Weights of a small mixture-of-experts language model, trained from scratch on English Wikipedia.
Size: width 256, vocabulary 2048, 19.8M parameters.
Experts: 32 experts in each of 13 layers, 48 SwiGLU neurons an expert, 3 picks a token, a softmax router.
Training: a variant of Muon for the experts, 334M tokens.
Below are experts of layer 6 (counted from 0) of a mixture-of-experts language model. Rows are named gate (a neuron's input weights, with its number), up (a neuron's input weights, with its number), down (a neuron's output weights, with its number) and show model dimensions 0-255. Each number is 500 + 25 x the weight over its row's rms, rounded and kept within 0 to 999. Numbers have three digits each.
Before each expert's rows: "gets" lists some tokens that make up at least twice as much of what it gets as of all text; "mostly gets" lists some tokens that are sent to it at least half of the time. This comes from a sample of Wikipedia text that the model never trained on. Tokens count by the router's weight.

# expert 10
gets: ".", " to", " in", " with", " on", " for"
mostly gets: ".", " with", " to", ").", " on", " for"
gate0:515514474511494450473522510488533492506502478472480467521468511526459527512493540460500484475488509480493517517474531527460465480511528463492494514497509504441523482515543476492491508495477515478476542521536530512518469552522555536492537516439525499490490520557515481479508466477495516515507510504490498476462504495506514530506485496469472505536509527483502527534498528445516539544535515502502482453533498477510474485501521513486549440516512538520487485529497510544495526514516463483496462502486515486544511492505497511505508494479524505507495502541539525506528497517546493490520523473501493548482525482528480449451525504524507492510483519489494454476499508493483499559519542450526531525482481479498493446518502514471443517529515429498513499504522510502477487501505470
up0:524499533494484459490486495547485482505489509533563536515490473460514469533501546540516504533468547499538522529513486496531480519498513517470497544484522514472505516490469500484485505501548497495471500522514480463531510511443506482547501524470514505501485503504534475557468449484497480530453515502513465514484545528508466482445487523496451480507497492489499519483482495468495510531502503483484444447484462487471487511452500485477507516506546478483531506494491539498534509503520478464462455495500487512494491532475519530438483487494514511492494477508478462482494500489540476510466514485537492483536530481484454497497480538514520432535493490449517518499507457476504512505549506501509491468505499492479501492512498537476499510502475517523526500526457452499472540498537493
down0:520454510514546516498489476463480478508506496570479469522474509511516528499537492547503499549503515515470510439488477541501492524475550469515476469505475497478519503515510466533535506487525483502549533522477446500542469490507485542486521540493527503505483485516446502486508514477466462500509494514487493521492478483522493508489503508465504486539466522483494540507539529523531507511497477483487498511500471510483508483528511533534512519526512526485521562503428501489535506464531486523462471514477573511517520462517480482514460510470501526469491544531473456488563533519506535495498480505470502498476540500491499526468501470507492504506484457462537446484461490504509515488482513487510487502499480481521491469469515518505501497511491531485498498540527522548483526508471518
gate1:515520491524489526509545510515536490528426482504505487512525521546497453536509481533529490559522469508441518485505549501469493489460495490497520493525495486538516520481496505529541558513450461490517503449529533495478483505538479482485476491483496506440460519517528486518472460460471483500495511524504514487501515505434502509521493487469492483519517512547520430524500543505478463501491503482517504505480502502526494492469532477480480525486481475492476505533508533515436502498495509507523517476536494462517482504458491519516515543495484471508470555548542540515489484525519466468488494505545524504502484489502469503503494496481496467510490484511516491518478515521477541487510492462541511507526527502518554495453497493500479498528504520500510509534529487480482475540510543
up1:492534417457496483484491514507500526476475513445481481496451497471491511489521479529474479475509498482527525514519472551512484487483505477497441508478493477538467505485471498497510552481491518484534478507517468472492482485519506492482472509502462471504499466493503544466524501491529455521468517511453469519513520512482469492434538531511460470552445482519524499474503462495527478485495523515515471476521455481484468516531526516522477494515497514500495511464521494467502500579526506515535463513503507498484510488465500495496476534481481495524484543516474484512491501433498466476496486500473513478514513488528522527460487508513486464481512462482567483536498497498501497488461531480469569471528511510478503488489517509512513496504529486508472502527503505472483460542484525
down1:521473449468474489493512474534502471542460461486483533475535482446526490528526528495488460482486495477494469433519514566448551491505501484463509513542498486544473492511486527519466541473465523549502499526492524490477482477498559495449499525537449508512476531498496479524482479536471504471505528543489493518500520517513464473478517481500529469507467512467487497490520486496489514475549528547514472490512520528489472509506510526506495531516468491503532484498508444526474522533482537455479489496509550492480517474529506531542480534505483507494504488506492484459493514504457492527516464510460490478497507511519508545534483516505509492502497497506494500485454518487552515507469551554511492455486532504490507468518517506486509492515487494525500540518519510481489496497490511
gate2:535489517515553484469503489559498523500526511523514523471476518563546483468462517522451545476544498475533485487505492477495519493503487491518450499482504456533458492511499495499522489496510487469515491503522455446509536522534544476518484525524490472493494522476467497529526516545490432517483503500435506488451536505529491507478524521559560516529507523507516519494496490512477493508522513506496523525520512558496505509500537512492524475512488527516460562519510505457524545467483510454512469495507524555488506537480475517505480523516513500484493479499465507457484531500506512507508555475491478474481485547531515481493490460498499503496473491539486504505479481516529487504482487480542512502496516529497470499491537485470502474493537475481496483517458472507510472537513496
up2:499516502492532524464476452513498521530523500481476461531463458541502525478525534475475482525500522518535539494529469485513526475509530485493510477551509486542546489513499549483502529491518497500505515482516530447525531471511522457501507532508518497470503490459500476479524553539479487496484530533470487515504532533500532468514515516531524494509459473521455451463496494519487532501509512458489459458537469511527517483493514490484482511507499453510458497495501457500507476514455494512479473486484505516510506495524495514472522513497495508476493514499537499472499537473511480544522502526514519545461491524482492514523481525500506533495455462506484533502566478459528543522509514508549520458483529539537464473541549527502514480543489528491496511477493510526542512509506513
down2:477488538475510471471464507511509512559538497543463506492549510469525468477526511517511530462501491516463482472502558552522547522515521468487544513522501540496494503546535544527484474510530475507490468503472538524470465470486471491489462506510510511519492477506493490494459476518496510516453508498496496550479501466475489488518484524487504488487542480471508484517515498494504503511539520515502442490505485484536488529514506490517462533510520481457465444471487523528488491507514490504513463466480503505502494486499487498489552493522490541473505531475493544479513493488509513464501507466494471521440472470474489515476488480521491484488470488538558500522495466481454516469504495537542490506503529478500436473516481510486511447477522481502478508528562492477530462500512479
gate3:504494536539562496542521491515497500493506516465490473487523534496428508463449512518503494455545508489522511511502506523480475538477503512508456600526519501494512525499522504538506507522498465476476501512452502480493518498506513510453523529501465510509531535529512504493456501548512519521485464537514519451535501464465541496483464521456510485502491507482538492521495506489516474460519492467540506500472498467506465497521530527522469456457495501534484507515519545533527475486479509498497509517491466513525479489449506504520510510489525530506461512510504479483503535516505482453514500521518457476490542515490532540510492462537461511520512492480519455529483507540495484489496547476461539521515497513471507479500500464501511520513518487482494503466495499542495483497455519
up3:478514474498510490513486495496511515476430490466511531447485510466498517505486548509508462446503480521488509500503510458449515523501474427530527503485475477486502558476530478519540514496522501476509497514502546545531531524489498525454482467475517497498518509540484518470493548514531482503493475504513469501524471451535509492515572525491474499529509460515517531522533510473442519522565501511468472535529483501491491513491483476494501462516481487453502503533482504469473485496481503467507493491472506500481466512501507510527540486478456517492540480500489524505546470477482509541476490519487497497489482500501471468512528452529512527486517497518512470525490483532476504467496497483503489498473509504535532503509463454486485549509484490492463471515517507457495505498469567
down3:504543513496524506489467476478454510525511507483487484535519499493456485527492490523520493493500523500492478492501525486514489474490495509516497480530483493535486474545485508531455500514424513487519496513492482478507512506517547525521502476486487507497536512479448547468514528525478497518442499535509509512523488550508514485493529463477505480493501544504483504498528459494521474470498460498512526464496481493488510473503490565538479501515456477503478513470476506546492440510491474496510535471465508490456482499492474499534479534448534498511534481476540457482466463523532519473501503516539466495464497491487457475484508488479517501541519529500527469474499513564492522571532506488470499461493486518488471514530502562524461486445510538507483532504506493526507476487492465
gate4:509517508487516486544478466507489499481520465498501495470512555508494489498531437480451519533521494480507513502508520480497486515508530516483453489486496516523457493467474487509525477499510464480514481489490488510503468500505459525486486518518511551514482500527520552436511559409562485469490503475514527525498523474511507470499485532482476515494460477536482494532519456502480497519503523450483504474517500516486517511514478490515463537498503482525521506495484466493490509504541510514465521456521505499476482505466485440505495523520469467483498505452500508486523497501495498473530477487450461456470491475503492506455507452526501549472487436449470482488491491514500517522490484490490495481492443496464500513469520496498547471504496530469499512532528495505519451509460516
up4:506528483495490473518515500520500518533506529479546489495475502507516538487472494479473510506509511505504552549492490506480487517435516517493481502483434479508494517498516468533532497513492508509481479508515519484527521513488482471477471511480515478498541534517549497483486550528560514493500500483509511501476526445509464449540516490509492487476516490501526566542548507518503513444470488531475506503511494528508482517485503545455511503495501506489471533513496478506488514524494545479508539480538506545542494507482518505497488514513479484491516458497532481469486528524482501424484520512515503504564469545500519510486539471536449463522489446511459506542475477539441514504507514528488484504509523510481477489497557504499514504505506534519451480517503502494508500509468552
down4:494498518459531514494482521518485503522484453462525476483498475500504493508493504478503497491438506471523524526512502514444492478515512466527549526519503521515492501519508552494491529507506491463479512480473505510484476522511542449491463485505504477506500574549555490493472483518515483506508515534530540494502532518506495495494472492477497502510500562504514461457494494494489466516510484543492532507506533492512447488505541471448466498505483511545553513540528477512482518520546530485507454500520491449483505521490491479504493509516450468469505511529537506485477486496497479482521467506475490470501438501499469497532529496509471501484468509489486489515510516518509546515474509470494491520538548520487499504523526477450491538540481518527457507498583505509478538487545494
gate5:518488502502503469483514445461464542527493505535508560481538501440482508478513478491483506517488502529486538514447485511500533549515492526543502505497482466531484538488492500532461529524513510530512493512473505473474519487508439486506526505520538503518496512464509491523504481541527503489530552452490475488509498536465505512502484545526512483531506491512493485519515491539482504543527483494459551521452514519485533496459496494540536481513468486488494471486446500523507515450519500514474510511469508487445485469519492446484453508480506504485470506475539498510534477460470504523472473495533490466519507447442490492538452519509511458480493499489522483526443477463462514491520490524508464502503491512509548503508495500511519536503499517526501526493487492502481525527504481
up5:488539481495505453521559470494487539490498475482513456492531499469497482515500503522513463461465538495499517516504492528521495520483499477483505499509570516522495478523500476520494495522518504495433477503455520501532546510519508483481480440512464539548492526514487545490554524466506458553466512515506468548499543502489523519500491518487525495495523520505486525493516499513472518522478530474504507473452489472503500482524510531471496471520523487528493498505503522482484512507432506440503540499545505505534518514470505475461526501471455506523531500532537510481503547492511489498488465526496541520537520487497516502489513505521484522461483496451510497493498526501490454506482507499534500532502529459549563523493531491538509530519508511499486530438480509507463503511490511
down5:510532491520465483490492491504503505478417537475445486454488550484489504543480461486536520496459486481537450477477501487475515546483488518518486563459506518510464513503511529499541508506475496487501501531444608509509495533527501481488475518508480501526528512527518515499509457514495530558503507514495511482537503482551518479512511485496459564505520479513505527497475510505536497514511496452503451464486538501471519495515501532439488530499492461491491506552476503539502461483503519524474465562463487518513479502509484527509508467484507494481460477501514504504430518510494505507497529494502532479519502487486473493511495487478486471497525531495455510472504529472507487506514507484513487503541497503502489494499451477482499508495485510522481522509502497505469514497483489
gate6:507496508495505501529473504516472494480493486536497490480507504485530454475507475500518492560526467531512451515487509502529508532482501501490454525481472545476462496477482494446545510473545457472498514506514518510496489483503476536467490476535559525485492501474467511472496496456496473490509477478508528510496479527462493567473520503534509509506511466506493520483485496503495462502494528481517509514487488500514535500514514475472463546468500496492520573472509504474453525478521508478531557450537463524478459498490488432493448493527476527506495505505489532480493522515498478558492494539493512473463440487504509504525500535521476515548493466464495487479487440501534490533512491521512482477494463484509487489494528487507478487507508551481536483513503557506483499495488532
up6:516498538520513459523554515519550512506472502529483507456544491467517490493527497506445509465494495520501471497535520498505491477497482507489494509522504503477510484551467501461494505469543537512478500477529466517513474458508501458511495496571514485530536543485514495471466468505526513451509475473502473485498527509496520492540482509517513508497498495540508478487518451508526522538452493531513511519509514491495520556536500513509479514525540525516526493498499493505494472488498547536506475503501522500465504490471515485550483516532483482500514508514484483511495561489490486494505468552455505506511491500512526503542472506508570466516558463505537511466502530551487491498460498476492467452485507563522473500509553498514501521501511512489500496486443503440490467521498522
down6:527497518502447509533472508512483524488511509489481517488486529462512494513469518515512486468451542486507471488488533515482443497527476517510527504515539506479471449526506529514493540505460529466499467520491504513502542518554533471536509477470508524516552489480541490507490494502523485465489519472486550510503525524457486507477538454527476516521549467501446478500479512493490475475489549551528500522537538514527450441465530511509476521505496517529497513516507518513457494499487535487474472483499512490505493538528511466459537548481498536514523545484511530472479460507465509475496452487509508489517506500528475477502509546462534529514507507509508501521495501530507531526518489555464495491502541535488550494491501511452498525499510539512529496479524521516503516505513505
gate7:499522485503507497489532510449480506488483510503492485509520493533492537499489476459532511534498441524529481538540517496519491485462504501531438484543506524518503516505535488503458520522535486553486520538490452541517469483489516501463500501499508485490518524474484498461509479512548511478516527500463541428515507498493516502516464488505476494456476495540520497477526556552485494550484535514513497462489534493485504495501473515498489467477540479514499481547508489580523524515459510472467526526483470490512506472494530527503515489455532499514476452501514476496518485518534486521487521510523475473519506485483520493525490475493506500518531499485454530526530523525479500554525518462516471507489501469504494480476495520518503546492503458534523485499477540458498516543483546
up7:473483543527515510514487471525481504491464525510500477537551450521493495465474503526473498475519535465502573478488542485523499519496454495522517526486509520486507512523463482499465510517515481543507488553512497508533458490491491470494526520510479505509463511503469532530451551528453490503491513479484495495505478453526492512511477501507483480484516508462498498475502495540521430533531519468489435528478463515467514552538537470543493534519489471521498511453495529523450503500513485510485511464527438506546497535513488469513493475487515503472482526500525501504497480489472497538494535517543523511530484525512482555455515531493500488502489478496470522494482454485498494501459493490525502518493491472468487486540541467523514497494519516478514539507502486533488487529482490
down7:537524487533476498496578476481552506494541469489497480522473508501515511484492510463499538481468506560525521515508475538462524542533496518498498533516475515464520517509559486530510462498486517497509540481543474499527556533525486510481481472495468521511507513501512488517474468448539493516496489494474499487538518546489491532496520515512514518461492527554495498533501515484494463535470506529511537505499484493519506497477473524486496446431512492495504513502529479542461536506480489488506486514495523543466515507504520532503496531514533496563506502474522485507519488531521470505509513493522523512492515470525490451565491475517485515481505550541498550466497526530491493532515513520515512524502510506512494461489495481491470473491507469506486496518449520476513503432508535